Below are experts of layer 8 (counted from 0) of a mixture-of-experts language model. Rows are named router (the router's row for the expert), gate (a neuron's input weights, with its number), up (a neuron's input weights, with its number), down (a neuron's output weights, with its number) and show model dimensions 0-223. Each number is 500 + 25 x the weight over its row's rms, rounded and kept within 0 to 999. Numbers have three digits each.
Before each expert's rows: a language model's description of what the expert responds to; "comes before" lists some tokens at least twice as common just after its tokens as in all text. This comes from a sample of Wikipedia text that the model never trained on. Tokens count by the router's weight.

# expert 32
Description: Accented vowels in European names (ö, é, á, ü) and bytes of Cyrillic, Tamil or Japanese script, e.g. Möllers, Martín.
comes before: "n", "s", "l", "r", ",", "m"
router:520494511457529512510516489504509502453510474499496526550494485493503497466514468544535554491485478497474464493502501529514501512532509487537484507491550492483491552461504512492497478493484526508504471551489453528511544502513480475494521513436493486506460492485490508540523482494498555533499523537489506523553519553490489495478533522475493461477571478477502480531499500492495525564489534466500495519535494478479499545511514473496523480500489489496493524514492477468517462491482432479488488533498503526462455524523503517497475497458492499476539473539485513534511453490471504501509501473537512510465520499496496499482516490492525506482560522497523455466476518465499473470468
gate0:522469529447505453518500514524497520532490484488490477558483501459510491507490504534491531537459474524464480510499517565533509536516518476523481481516522552509516500484534534476487479493499520472483500511520510534489507533511492513510497459459505461526510492424505523460511542483476510503517486492530490518505496471470517463503527501521477525507440500446482526518486533444491498514504505519486517515447497501469487507484496544487487459544495471559482524507494475465526509482516490511488517493476456510483541445527461527515466497495490506521531482535485495509483492476496533517559535501513521468504529555495493504481495497471505502516509506501469519462531511462519478494496
up0:505491519537505496507502473521498479495553458526479485527527535538493493499533508482510472493498469484507496481477508489532503533504487453484498455451499506477512482497504527555479553525476454480505524475504492494464506540502530458542470499479474504498483476543505533506491593489502493498465480505437486514521500468475450516503500521501495479529467538543427488490489475481486459503482464466497472499526498516485451480515512471484490520491509529524469488526491531489465512484505511480467476479515502506504491458481532533494433486493532517490452438506490495508480508445493466469516485509491506497504504522472519473481504533500474477534493491490484507504495490471520481471519
down0:488486518503516489506465491516497498472483527469485507500538424504485482519507464488519476470481494484516493473513485513501481502538492498514521534445502502490502466503471518470445484489534482491493536456466521531511514524501432555505524562547514486522446503465508479526511491481473483487474484514509515493440529478486486523493512444529533561480496528529525518512489515484527501486460477520518484478494488503538498502532501461500490487526475479539530504462482467500532514485471497485471503513513431470536445488444507513534494501494515516477523499519525487509476537484495517502509528507491505558524525490493508498546497459482488503532507485515520545529476524517479494497510
gate1:474528497534479496468522493522467522526494505512514511494491470477474513571497483489501508518496510507458494484506514458461524488480442513525485489521528474475466490543499495489505530456482471462534510476498505493470486478565466501528502476506493515458535495484493483506481508516520475501504468443484501540480465495506588492536490535460531477513499549478549543499483497529527470474532477533528503499498501508475533501547534487517481506529518505510476519478468541483479531450501465508518478490483507507533446493511514523514514490487533506474464485495511458482524537467493471499529498542527504483507510497534517508477503510509558480498515476487509527541545523503486485519504
up1:491481476497491495526468469483467518501504483519540483483518483482520526518511500516484513541507435528490493551508498499535518538516546529531524512515503546489525465445468516492504502516534489550523449515506497503531526497516502491494520495536484446512500508478504508491499476466500520485513509535492548559563497542499465488510523476485502471485484499471499501508492481486464509494452500462499477551512523481508471499432545491520494454514502526514462537507491527478483480509486519496480472532523518483513491501496470498467476530527472524462509492494517478495465453536513495504531473441502513484487477538523486495480511454515531471450499517496523522479508470443526476475494
down1:531480517484485459468498521475468467483465539485519491533510505473512498508498483497462541549466455477487515497513534542522480512486504453497464451532475502521479477500506514530509489540507556533519540522466493517528496515506467529481502491493490518505544488504494473500483536536537517543515486503493484500502503513486454536494476514511472508507500490477504496490498502496504559571482488543479510483445511511520487499447513500505540494559502527534526493522529512511502469509552467459480555510508506448509477474538482506529491540515510494509467511536480463513499492508524530476514511473531527503485481502477509452506480527506480477485487482521466432490510473486515465488509
gate2:502517471514529515547445518551462456481484535509480464501494475491481467514466507489492463517500480470501500505514511501502471494498475498450521516516511484476529548522519485504532483512472546517553504473505513506462485478545451483514511499457499494518526538531494513521495501465491498531554483515516488498473579507522498423522497504502475521477519512492472450505487482480486493523524505531472512456496476512479497499507524503527519494476506469510492521535513494478522501465473478508470512470517519459491448487491481496495500486465549476481499511419514510509515515484484490533531516485543478527522490495485497512467519447508492522478520488494508479496481525547469538501445
up2:520504521477470531506491519477503492477527521456478499501448480493523488469519475523557480513486526511520528483483468537502514519484530541506506494474469452493461509504476560516458490517508503511474527471522512503528527497487478466499517516539547537509502572477515508499460491560456517486543466544503521521500466486510537511513552502472492476513526500486530493488486481505524519501473507501484513512484478476508462513504507491493496480471567484495509488508501537522462465503496487475507514514502483525468510478530511479520501476501517549530516466507530504476468482508485521501504576520452509495509520503492477503511539510546511526523487550461523505456459497452494530501533
down2:499511530461471458477474540462521519452485501508541481473497526484536487479502490504509492518468489555535525500480531509500481497530503514504501482555505493526533525536484485539504476520524491505500489490479459513539503484527525476462494490519479497500474521487497483509457448526495502486503484530485507490505541534525502459513499523525512492525461516489479514506530498470486543522445505501486515520466431515472504478471529500490536516540497454509511496491478478481485518500511486522499464474501534461510523542527531494461453527489519448532519507418519480505500490483505489519467502518505548529546534531544521525491527524488522532541441494505494478475517513509492507503502
gate3:530526490518501509456479513519463537515419477524552546498503491443533455530523502502451528525493466506506523499474474518516510504515501539539515495444494491496508475506526472472487455516502526531460535496491504505530522499526500491486476470488546538515461482525523498470477498511476558521521502464495479495519505490532487454517532462501474513485517483455539457479526480534501504443545485454527502479505492493508492524492496535463485496499514445500503513476517519484486471498470501482498497527510513473495456529503498459501505525511469471485528502536491472523509505494526505452500519480496504486517506489489532543567484508520497498503524485472518524465508506501517460462510
up3:505517477531507518477513543487516514550471507503445476520473484451487512506513494488456513538479504494486514458552481475505499494500532514486517466522543482487544507534485543520500474535498505500478525508484510479516505493466492438560517450463501500505506492498497530453514469566536510509482532496454449491491502483479494488495479478507522465515494464528472474482490478496531485513484542464517489523494486486491497512486484513506484497478534541478545450532538498499481535503457469521527480484475497460491514519512519492535512507493516499515509497478429531504505465454490545461524524444520462537497500485500464467491521512503464503503478502525517499513476530511492533505489
down3:501512519480480545506519540458503471527513439524489507504519487507481480488502549493510506509524499516491495497527540484486492508488422496501498489470501521513498513508559451484493495498476490517493478519470499475467493523519550511497543516529500472495490493510451512510533523473511474480511505517485516542551518484507491500480495517466491473479505486482512490491502509477512493444452513492522490541545475527485517460455511497537476506522457538528511492495515486480531468520488491498526460486497489514508469493465530480491548461506484476487483539515464551504531475564516475466544421517499468474499519495487496470501507468541526521523514519479551494514529477485462497514538
gate4:533477476475486459531521532523506476457504524458468488471465546493524507456504505493495462523456533466532473509484502524537499524498546502527490466500517492499520506478511527477477468505515552488503503512525494521503497532463496518492526502487487498516520529574506487517513461543534473520526530500529523477534544482522536506487486539493521488526472446478506525550502524520497460487532509497533496525508439493523486481530464520547490515516511525505510457471491476511501498518458497550536496496491510522439469521534491491500482515499479486505518554459485504491513533518518522463473484519461491498471486494461530514489536501503501504503515501497478510533502536541457521531506
up4:503476478442533445491489518515517500482518546453492512518473517495490508471485521545499475460510470476521510521530529504503522489477501476504473464476480522495544458504513528486486472505508528447489505503499500502499500469506513476487560475460524478536509525499505493538498470509502506472521521506501503464468515478488496534487490545513454449471459457502519472544483534458486550513519510547470509485565494500499527530491507524530508483520482452473490498493520503496529525500537501513471489547484509495457481469531529489505525483518497506502510553460483460485479460498504471483525506516526502479491469548459518466483536526474485506491485483521512537531531544462507488494509
down4:494471503502506489479523514506512465504488536494514520548557492495464535479449493466486486508547541510472509504487517525484508493532483517496436463526523451462535518499525469497525520518520473496509500526492482530469502474449507497460533490474500509513501506514487487521514485490469547493486530528485517436480477535490489518451498522509487540506502487510496492515503538522517499512514520540462477533475535478487530497485467493473528509539453477488474512512520488484458501531506489508478491493456524573430526498524503485478515469521494477549495540474512511499518527530521509502502515500486482512502468500473492527473548476499534534545532502491493460514497460547482487519473
gate5:526467555466489482468452517487499488523499530477503510494531520512482486487526509464550494503528513460532493527495512526482522486494483531482469535519491465466501523478512506489556526531487490474458466508500486483495484459509489461547524494491525513489461467553472475553461514474501505508504486505545505531506520514506522516495494492553551542450528510507516467501430506450531496505498506493455492497496474498501491556521535529472457517517506499493509482510507519498482478468510543493496487500495504482471482483479502469483479502518491495512498498496483538551516474469546466513500545485503488496523534506486473466509469464478476534473538520497545464514478522468540519471494
up5:513482527473497505520540470533459528499526524547479502507519542500491534427496499501541451491475520464502447489511509505490508495492517513477488486495502506502537469478485479519503502505537477477519502458517542507513511519472495507507489493504490523539522475496477481472489494475512492500514494448519500521515484503510508513464467505512517472473500479483463455496531540509496494513506445496472537485509544507503546440451473520513499536539482500519459462476505550480479521490506541494449525486486507495535462502558504543494486498494492503478515492437478477530491499557528486496510489507484445444502526477533537486514494522481527511507505482517503554513469500504483461518465
down5:492486533483519546487532505517479523463474468488495486518503464499541491516460563454495443514522505477522506501502518454519572498489468493477495499466471488458485508497495487513513483482506493447481486500484488502501509538509497510503525557541494490535485508503540530524517469486543466472497466509445514517497488483478506476510529524493507479463494531544525496505471471489484501489499506512488516541549516540523514518494478487518539521488480453551470501562513550491510505546505497501475473529524513486499488498515489499522504508500512537501519512480493473479482554526478495520489482511501497523517508436505528541504508483521483467540549534445489528526493501517528513507548
gate6:492474519465514494484492503506474467533534528560505503487488502520475479475517510463535475551501502483509531486486465488512513540463505479494524511488528539522515499504505513492486496495525486457560480532541507494485513506500515459459477509469508520488512506466459480521497526503473466491485509482495498467501529484513523510517482494444543476558509517488467505563491478505517503521507509478481411464490491509487469516511487500532502495417456467491510492500559497479521514451533457481496525459449531503499495467509540518526490495478535497481518496517477512520495509498478467497522474510517489524499510498494478478482488536524497554466514462540485481442508496489489512499495
up6:471558462505499502496481526521489506486502458502486461498495532496529482494501527482464515506487457496487507483454547549469458487508502505492449450505445495456519490495525497511516496512495516541500478498478543490514481466509522474491517527475538517530472452523513446472516521525513484505497521519521495493505504514523513496494512572496495512546502495546529532518529473494527543488474522499497476525486492504517516491440519480527494476511499476530568497534539495520460522561504504495488533525540477497525509550499510464540491506532523477495460495503457502509511511472474520457509502466474524473532493449490512473532526466505488514515527514524500523515475492517467483508510
down6:502484505501499474489452497512517499489535503482509552532480513456507474475474512497510439517515484474461548514507465595517474481539504508511537496534497488487511500485495487526478502539518502519500470508496481494530488474546508468525501509467495530476512537536426439484507511552479466536486512496483502539524524514499523528509504522522461500477494465492516470481514482521532476514469495495482506437519492491486536512480540467556518458510518507527478535516535511506500529502491497551466521501477530503485503536525495469515478460518475504519498518547470476498452479512522539515471497500507491464490498521523468482500503531500512538523498497500481458529486471493485519511499
gate7:495524465496562549495465472529486490512503450504553479526495544544505528503525490465527478518499434557518484501514494478487535467472489503516492527518489495517494464500488500509472488471507492491494467516471515524504519514520488495508505513467476496505527491518542450538507535501482471449479492548593522494457487520495493507499474495493573491481502488492498493534522531490501498511491462507469476529527517528503526498472555512543521528472461503505499471504458465458523494475477476529504484468501497511514498524486465527521501477528499521508480494511509502517477499486451529510482529464550509508502502519502497539551489529517492506512474495517461522499512493530509537514459
up7:470481495514516504530477519516505506490505465535513469515492504490488536525504551511500528501497474529481496527512488496497486487452510487512492533513472510511537434535478466503484507482483446486502471520454540521542502478506508494509510494470460478523503496501495493531461464503461470489502502508553470487524493528520482482501495483518510480504508453476481529556560528522529487489493452469504456493503514520548478493520545552508548516491479474514468515511445480516528487473505459546490522512509501530497498538533482508498508544478487515518526488475505521504511505487489525504508509477518541452470530532495536510511442458502518508554492535551493493484489554507510467479523
down7:534481553532461501519478544531483533489449514525477489498543524499505472514498497505470495490487503510466466516481482534462488482509496489475486515487503464511499494499504543481512522496475491514445489482496530487530507508492483503506516495522522502490487502523490497473474480470479502466497543481476547500466484465530487534496493500530537550486485451520449524473522486489501471469497501498445477495452564513480527524433507497500531485494513501477508551510527501485487509524499478495542474547497522582495462503536509519527546528493487522534508497466541516514481509492480531524522527539470452526448484493526515504490485502487495517504516462546543488527503501488474494516483
gate8:534512504520475490534534521495497469525504503485465499514522499503488528487484496499494540501489478508479525462534482533496463473456502496466501494523546510495465469454478509465459492512502494521487485514525501496544515516479478492471508486559510521517500518560516509468460507476481465544466458462507483487497540513511501524466527451523511538452509431524522523504493513514492506519542475482535449480474475493480502449531527468510480454457523537514505515501433472511507534504483534530502491471495499509502518541518497499494503484529494507514494498488465543534518514497544511458519519484489497540465424509528503469498518510492500486511480534518519522521521485502491532476518
up8:523472497480517502505500489514483535485483506523469481482495499508499481475477487489506554431501497516502534467485435539514462480475491488459497518488511493482473473527514482488473467493492508512472495493495496515565538494482483473476499455539558548532530502541510516503469503474438507488471450486495523513502518504527477560473511481478484499440483477491513520477462521508476488483549483506502476504491509498518527452548515485448469484465544515494483516483519510518480528539503507539521510477502488504532480542510498528494524477531499483490525526494468515479492551485549506432498539523470529531477466509531521488485501482499519485499480486493501538525527493482487500492511
down8:459508487514505522527513480522518527492480531464476448503480494495486511512486532504501465480539519500516496487490499479420473479470452508494475478459531515518512524479481495495492524488487490494484487513502521509491531530476510520472512510519518469477546525515463462522520526445489525511524519473462519494505488527528475499513533533469498450496539479541508493487518519516467429487454500516506499505526506500520517487525482466521491463485482473494509488492480430463492471464519496491507509488504489534458494520519550525474511494535516534510508490531486564513496467504519490503481528527502487504477486447538511503479479456529511504502496508474521603527483518472507506499471
gate9:515473529487500483485493518484496466524549473516515545481491531511477517486529540502505525483509487452469475494520508466489537505503517478527488466518540525519484482509508501500495515439507456442497535567471488527483536512514518544492474528471498483444451521479499533480500457497507541482486507499484514495469524508491483495476524534516513478479506524528474539528485531530508517461537496536532508507496503515526490551513544515513503499522501529492509549484512486495485507520517481483500511475534487494487495421473510513514441519501536493466480458527483521526482469495521471436501507501492502528490489512460502503507505517494487511512548448533513489509475481485474500441534
up9:476519478511497467523458514484508529488499538500517502458477458485512531486538494510525500494498534505513508483500479493528482470530498501548518513484470436529501504470478502516542451524473548486529501529534463492516509466546538505456523540491504497471504491499461520454513470505513529482480552513477460528502528518495504528505495481501474486484528449518529519513549475483433525509494527509564471504511515548480492525556524527500531511489491478491480521540500498484474460533477489505509511478534520522499526487482520493485480510497473503479495512487486487491463520528494523509482509431523494542474487472476511486462474484498455495491518448500497478529524496496492464528545
down9:473506518472489506469524479500510519479486523491547469537500456505473514461529491516540490481506508503457505530500464537524457490471499479488488543489487529492480494492520478525491515483556454476504532477512500528517513512536552508513460454552536517481522494494506479496545459522473519513503476486552455503476502495496442534510492524537484480511480489461494514514518522511502523462488457522498500501504532491522499526512478472482493461508518527499497498498537502489470452501551441515504490507523506522459504488508536478484495482488518497449522512489512519511470476535503534499522507500498489518530503505463465440479525501475486477472546492450442497504469528497460453494525
gate10:503523508504528502473501470513523502489528514485517474489496489519521488538457487536515480491506494466493502504474518477515493465501535505482497427478481492494475489547513493511493455533487514466456524489521500551524539525551518500502474503549545517523524519505487474487523504531515520513480464483497550498471551496499506524537493481471498491525465492489499500489463479460516486507523468474493486480499515529515510452459447516439465516478499461468482516523523487505528512451507481489487485483481484506486537502461498434530471483478527448506467482486507495506534512484464545526505479463505519483509494456501462502495535499500464496463464550521505530535561500511518486485479
up10:497534513495525539491537477469559515492497509479517495478535498528506495544480487522531509492491505486506526499458543475497463466547474492504470436482510510476493482542517517529495499492491541469475514506512487511515531502556539501513487515547542520506511532482485483481535501488548486542477481492486547498469539514502506476514504469489473491537481498480511502491443460455549476502494486500479472466493491533512478472487427512463470495496478482477500537511500516534487504452512465511500465493504493495497514489467483443504489507489538451522514485475512461493510514494494524523508486479499514504503486479478445513518536465468471503472477503484496525508566519560521503501479
down10:463510513524546509484494456501475505508523528466504476541530520553499508485536576511497530491506543495516540518440456477507516497459518476538504523495539495522489473492506547511493502508518472485514568516517498527487512546521527511532471495533484465536546506492508491486470522474478533544481521492460494468502535485483496537552544490510513469511502478525524511531471442481531477485448515478473534507524497510550492448511503475482485490492500482483504541503539488504484480481474489523516523567515518547490517486492523502471492518485504498527503490500505545518478495487504534529498495508473485527484488491464484455482510515499510486511483500481519560509504506503501519505480
gate11:509484440557480502499476510503484477467476490459505501477523525483452534530500486498486499476500496483518498468489516566447499483511515487570497491486554517511558533486505518473487466500474492510512505520478515471528518482500492529502508521500491500507472505512519512564501467510512460518497517500470504524487523493467520514500452513552518486503522488516536490511511468481499507514500538500526495492502477508506500498511526459490486499508528473473517460513487508487516488521540497477504490558518490511455492509520558509503476464497444470474528508496425483546503525483494504483513484499514460456473473453540513482536512507499468523464514538568523475536536495537509494501497
up11:520466474507507454542454512461477483483546532455543483511493482520470455462531533502516512532502496474517522466505475480512486532535543509520508505508526490518488555524498552487496511513517519532496503505520451536522537501549526515518496514525481484488523498533484508458465540501474517532531501531523502480518506490493557516459493507502498508488456481496528449500511563480511495504540494496492483508488522514460554442469502528499459473522504511549503477496475495533537539493490471485513507503489537509491521475548477558491484529538513498501486475474483550496536484457527503520509495506523498517522490509487517501536527484493519528497497513486473502476509532515529520511524
down11:569512490479520491521515513548524519526486483515508503565484466519489525440497507469466486475518515554497508476460472506494474511467490483507499455452502489518502448507469475462471540554511511503533492467509489521476477520482491507514516505492579506511508505463481480515535504483493505493541518511520503455502489542487458527507494478516475517517515467500496464498520523534509511501540496540490453528516512494493499476494462503525494529483499472542507557474486476505505534482522491453478488434484503478502488486479471498488500495491495511491487537524507516504517508549497497492518548476503511532454524533450528509467525512489463489512539505519478537507534473526476513508525
gate12:518481485486504478520493484538525562472470533483516506517492489497498515460510470512518523530489443528505501536513544494536532513510457506507480498515482465536469513526515498517503493487448510514502514501535506496533513445514505511486480500493499500489520496494539553517452480503474457514530484484526475542508514516484500518528447526481478523516534464460492535519490500478501511473460454510479567482560498517552477489534509528470545514551453482480493492499474489471517496490501552465516525537514489507473512496533502506493530519506524483477516498503433494523508540493489501514498432485525500533520527545509479510538476483508520483483520495490511485515522519511494467499466
up12:471483528563516526528539508530537550558498544496479476470512469528478512432536510490514524496530487496503507468484488510484466504533472487508499521572499475499474523501494515504493499539525504492465487516511473506516542478493516501471491535523520482419529512496520523471489516497482501550509482510496491517492496522502500502496505549503478503526521518471519552511486527463543495507539468503524531464551489457536455494516532507475489463532486491496510527513474490501486496454478514481520507500500511501501509497505527503539517523509545517477499545525448519495472514481465485483484467465476527510507541511495457493519472482513477438486503502512496456501513509494491537485531
down12:466454484508491498530488514478557500513518493492502474491536486499566492524517527485541483495488467532521480484493496490473468470524487483547476531515504488496535506509522500508507494501494473530554527462497449480493459433518469499515499518517442506473510522491528529484536494494470505540530512501512510481468494503551514493442500538520510468505495489506483492472460525489485455482498476509490485531522486499499530473486483527485465513539498521484490516515485525526471503487488488445519496509502531475515480514471570506488538525521557531519455543501475508512493471529533521433503493488497489537508533489488496461532504538525480506503479471502530498550516531503506486538499
gate13:517502542461499472524528508463468546517484481549532487516508549494492448470535533522504492561486464518521481486488522524497501481505478501546526524516496535510528515516517504513524452546467454484474494484472515478482487471454505527527490522515515478475513476492483488499529546502504522465504511479515531543515530440508438523468460507482479491475491498493489519517516492510476500447493427505510545473485501526478496489479541512484478476528469501475497534535503516477524544479509500498512479490444497499470460472487504509505495526500495523478491476541494530465534428484509489495553519477512513494474520522530507502513470496497484525484468496505480477511478476481501497510509
up13:487540471510537526466511469510473483508460512501500542488510520511537504517487455500525498479462546514473509474465502448488499531483543513469494500500544512483481481485485499511450488460531477489483499546500480507505536558502495499445498508503536501533489554507474490495510497516476476473500514523519494511478513478487518427500548474508560496535540497480489492559478512485501482519463524477464510540482490499548510512502473518494479533483496501483435511452505527506509509476494489483493468529482472519527513528490512455494526513523558477512456479487519460537484488524515496535476495508516479504495497511486489499512560507520508556510521550476514492508505509484476535490495
down13:508484489475505478495481508511474506500487512497484518505492529500522525525452482473436509517467458472501478506511549548442500494504520496482497486540454448470496454504490551493509541534495518487500507490518533470495477507501462471503501520470499477532500486512479475505469489501499484507471495567496497547498534511495537465497495463500490527443476554516511502545515468518493518511491508552457481505489510497510506501521500535494488511444493512532530488490516509536504543494458490449501540463454509492502485551516481498510524499524498498531477500513491499486488503521484495535464502451536526484497511473489534539492532539515485504457488480573514521481556490508473503515488
gate14:536479500519476546471465507508456505482512505518485490514492461515476532466553510438475500466536493481491499534499504522529535510495502509529515518482468473491504461508470494487443484496550469480498495499494483512491480506510458473474496469471505505490515534446486529558558526479460526517504522485518480518511518458503518544500536521473482502538477453494501506537527489523498490491506512500499501501465519510507501531516491516500528498507498490510441515495496467507580496446462500530521495517464560512485527527509486506500485567506533488533543485496498549531505514476487510496477506524511489475526527473497517512524456526552498460484504505505492503489520548483514529512506
up14:520489524501528537499514510501527528502531490502474507537458512503479530450519539484468493469506548524484462564521526505506524534485474517519516516482474494542520485508486489458482485504561495491457474512509484505503540497523500497457446492486483503503507480502517467520495497510508481541488512494523490539518440473514503531504523492546446496487513492520485459549506480502528469524476492528426487489491514538475486507525477499490479472519501428490497472479492478518576522466451478549486464496471526519482505477547486494500513500500478508512514487515501499524508550515500499479469499513534491489494504480452506533520504509533518470493467503514526519512513541500527540470502
down14:505508547537490472511534540478496485485496566517473508522509464515492508505513494553481550505512535521471472484497497483476461501504458477490474486450509503545480521474529498500496545451513502497492483481504484511487524544519523470467536488505499505489504491472531485506503485500496506506504529487507509529493445501442520467453482518480486509528482466502474506470496471524499503564525477494486500489498543496472495466539477511496488484513466490510506519496501486534508541474514431558527467478477480528484522531508522531490536521513500458545507508512488538544477493499528488527488489484488462503508550468474488507511528484455540462553469530490509492499464507518487454523492
gate15:504495488499480488511496486487524508503489490503470471557487561500487524466505506480468550490500492515483483487494484507521482476502499521492498492483480516493483500520500507486524513477468456424474492506473484511460533537443506527428517523541474520467489553528500499502519513496484532503480505516502487523517490482502461495490482524475479471534537437521471520503476492561499476522504500513540447481498503495503469523516499472486493494472527538531478500471463483497480498490507491456505486512488537517572516500494516492518499556501562527499540516543491545507474497500479471503477505514523507524520509538514519520423461526477528487495519544494513484494471509457526502511526
up15:495506514456492548510486493465504491494515495547524502493520484508540476517470512504501528472496576506480457511481506528487483534547517495496537491476511494483477527533572514525555481522515519501483524514574517507560513513504495484486466482484498508537505490519511482551495504497515498517524505494505499501507472478501497460491533483505450481552477470498557524535478497517484537480503466477468501451484524434482510471506487528508519492495487500466494525459510512525492500493499514521510474519512525492489536495520463484508495516499484512494487530433465487516456508534483504474522517449464492477461486456496492499510475522565527475504496516452493524503503506502462524524509
down15:488525512485500497489529522510474518460533487516495477494521482482483534519424490528463517456515447471497502477558524498519475533521529500531505524507501469502488473538522523474507481502495511494491498455489551509531490499491485470493529530497517479479474538488498519531502491535504480507498514505503552499522495521544524497518468462502491545484455503497542512436480453506548493545483494477485519481528487474509529519520495508507518527524494501447535456472506556493517551494492525480524524468521479501494504489487527504491476484450482510478516495519495518497465485487541462510506507522532450530486515478512513520512502475484490496523457442475557528503511508516512535443501
gate16:524512485489516540469475456539492512496504538526514541520490541554484478519522486455503468484524515476491531488476526522454538503482511538537527506503522514459520490492514539525482467496541464473450529493494498464554504538491484480497516529507517492508512498497490474502523507512481498460548544459529492509512504483492505479511505560425532475487527503512498498522493500546492506414523461459455520506526479488512534505503467531519467523543503510535534501484504524521509487454507499492504494497499476498469480480531501513514499494495506470510460459493525488495504507478544444533515466495505514484540509488475468500480501505510523523527519509493501526500485505498515562490494
up16:476489501517493537464530505534514455505518489460511528508497471506480501521486494487494510516525494518518492478479528503490568522504512506565510492471512529483526486496517519502509515488479450484459505533480483518488453489522495522538506482488513447483488468543527489513528496470471518487541473460506522503471423543541544501537492514490469471513490511525496498538484428487491473481552485527511454493470527499493506498520476523501450496508534442491514514494485504521474454518521496496530489513528451478531513495484514544451484536477480473500510440505502508476493497488503457530509473471471474473487504509473493493480463518476552509528500484496479482493533476484512511511478
down16:486477534539536493488500475541483472474538505526481485485466507503468545528490495494501541483515513514501545495520484477514500502542502506515524539479515512468487504459527490489501509432492462520506532478505523523498539452447499491480511519461481495481491515472458482513471511473527498538509508447480528466474488501535518474530491452517507512551487519527510477545469463521501442485489494510544523488508455490460523471512477526499451494488508499492529449454474489497491516456532493503520508481461479534512501506492519504483534529467490499555519497511529530485499532493477506538514508515497473538494539462476518514492499462514498470512498515456486546524514517503507510551483
gate17:521485510450477474505494509517474462488535550490524536463486442500502490511497500491519544529499491534495549485463503516531507487502489497429469484478472510454542514495504527505552527491512544516512516521497493552511495512505482508520512509471513507527499487455515464480564519499483526484496503517509541475558501516485509512485475480492533482493504561496541521510466468479476462564493540501500492496506491494499513513475477473519517520450492533472552509468540499476463543498491511511508525507515505501503467506474462488508501497474515530510462449522506507478493471466536470491487516518494488504492437534510507511495523513503517491453528503510507543479524508509485519527447
up17:501532489494497482525489502517470499507514560467525465548484510485446501514528544489505509425503548510503482486507484489511513493521559485477496533470566494496514490509541469563457499534503500495521487468461491471485539459513500485525526462505489509479499506462485490538451491501462515512503467514496512506488454471500480526537516500527497517481457525508498499526467475476507498503498500495491487504471476486540493477518513520505523496504478441504483504544552493491506514535500514455523468501538472507522478506515461531518519448536496496461503525499502473504490473538480529493511527492506469537457531512554507480463462473513533480499478491461483500492527471512523499516484
down17:481467522521512521493498500501493500513492476500497504443472516555493488466534536495490489501541522491492543501496506532523520521479538486504529474530525517479469541501495490503517485537508509534509469540474481508521514507481541464544501520494477508484531525460509517529499481489493512479475448443464500508519545526510494483476519494499542529512483535522459481514517484500472565526484482487479505504481514490473506534491487518513481483497500501515505473467502480517499521490484525533535472486522536508507527469543480474494488495491491540487536492556467450531456460572511521535514480478486446525479510484504495515482488462455494513455473537471460475487436517495499494522530
gate18:496508447469512523481477495524487502506552510484525483528477476512538493490533443495486509511489538510513494473515535475492507492503542497493500516504480485489500496539524489548467469505504521519492500490503517514532529487489501484472475502472513553531496491471505537519495513455537498513470530502523486489440497468524475562534487466501465517464527509503504478535548520433513498524463504499508512460523518490498462531515492524489573499488510507515506452518489449515476529481471484459489488536491478495499466460475514515503494514473523504522492489500447531544486516476456556486479483534558492471532472518519496517518482500502458484487491502488476489465490545464468498485488
up18:489504456471548546520504518515484503507520493499495480510438491510523490458495457482513485527475554500503502506493533522517484481503545506479494512522437479511541524543517496521468500558498507493493548499486531509516508510520486488500457533470537543518517472461478566473504498461511479515455562508496494488483528472547509538500476496470479507448526484515507480490533520463520516526492508474497526474540504502504433545489524542483548517481467476490470453519476502517500529487502494471508516498486475526509469479481533493459479504507497517502495476491483553512525500530451546482474515532497515473481498503495501492498500495493486466490497484454478498529513529486475476495498
down18:539492510513500503453510524490515490527507541481571478471481502512477541499503482502492499516474501485497503504531561500500453489499513496474454494458482485525514543508501555531490494530490490473491520565549469550489453535478523471453504483514534497505517471483514514484500522460527526493504520500496490487503518475572494543455500493496508480485510478506500471505530494527503519491544515493521552509507506540494495504494436523505514489478491496460531498521509488484438534475479577473482489530508518527524494488517509496468528513524511525531518478484526502531473570496510502502471510529484497489523470495488535504529498480496468516467478548508519483508513474515504472502514
gate19:480509480489501551457494496520465496511493537555542492487468472473525483526499546468457549534471516495454527482528476489494496513526479477513529518460509547461477527526509484474537500505520493509541481523524504541519522472497478451466498507495522508529483483466492469514498460548504499492485485466486469516485492466511462479525501519551543489498505527502521472497537501537502511487497478466476513520516477515465483508502495491479530483480498481484471508486490520504496486514509517458472467497499564470523513498482497507515488487500477492481572501507442504508562553515488538478472476494519502488476515509519439513504570489498496523475527472505488520457486510496511520489472
up19:452519460531512547500492495504524500448495550525546502526474473499537524569513504461501535509531498488470504473482498511503497523545482471544504516495486513468493512542512528481535491485464492499519484523475527511513506499474491501536516478527489506505501487525521512533499476524480487497486498479466527520509474486500455494535457473555539454550521495540531494495499488512514482462458497471536475503510515486488464552498525494484545494472518474468511493482502534491494484506499515498484488467471575474542488493467503494490511512525497508475541515508492492444501560468484513445500480475518509485483533526530465503479490491521512532512503427476515469477492491478498504501492
down19:492556509489471499570489507511497479489509527471460497531508469512492485502530510484457458536526535557489489512491491532501482468484559557509490504491469539482498494437487531480512443489521472548530489505511488483469487458458495499535518502496518495488510500508498484483510498498459504528484487508487509508533494450492487502534487481477522488541492512536561512494477526521518480499564512504545526507520538519509551541471482522496492511528482472451496491486528541492552454509482505500524486484498467465530495486526504521498538527508507497487419522517472526483538518506530521501496509519487503499516513506528525470509480508497524528515544508521513539479498517513498502512511
gate20:531516525510483517533498489488473525520522523503478483535490547504539423544518503486487491496455515535497492484505546495499544487503486494500468493503496511466521472541494461531535492485515540483528529530485517494477523477510500496514527467519503475490484490514489512431504503478505508496481451472454517502513517519482498498493519542538525499460506456473534479478465502474499522490462471521507479466508509489515493506488503498510538498464477465501514498480556459468507490504485473445502434495525523489551480442465479541486458446530496503483478515484496523457475468488495495549533505489517487528506543507533507477497448532512551500479496465498487504492473509502503516502510
up20:508523511477489511478525478503508477513501508497526483491526485518526482441507476487488530560515500465539488553492477463491482520514480484512502485536504536466505510504492458525508533512510464492482501559514493502509477546499515493504477503523480479475490480506524484511504517474475471491513502536508510476534509504530523465455534528493499458510537524466498481534493550469536484544514512501474528494487544500532492480512450484460493514530512466478524481534455534497520476482512478460468492499502481467483487494465445516472485479521474492506493478494503522483506485562494521491456501522443480511528501548506476510465477508544514467494428514566503488501483484490541530471518
down20:534520576531524513467514491458456491499531495505552521483497513461497511548441507537512527515494490488504468519540486491482520485490495541515483532527538494499494540531506517508490481475485509517494501528536517498485475522447480514512468497468463470485486519491504492489501468520501496464527512512537498509454530479470505524486493505514542479498474458503467445559527512459469489510520480490478500500522539474511513472514506524515482494486494517520504503480502496548523495507492506501492478491536518517494527474505557474546475526483517529485491539468539468504505505445466482496524499538487487478494479484487472515464505495481414496475494500496461464493526466525500542541519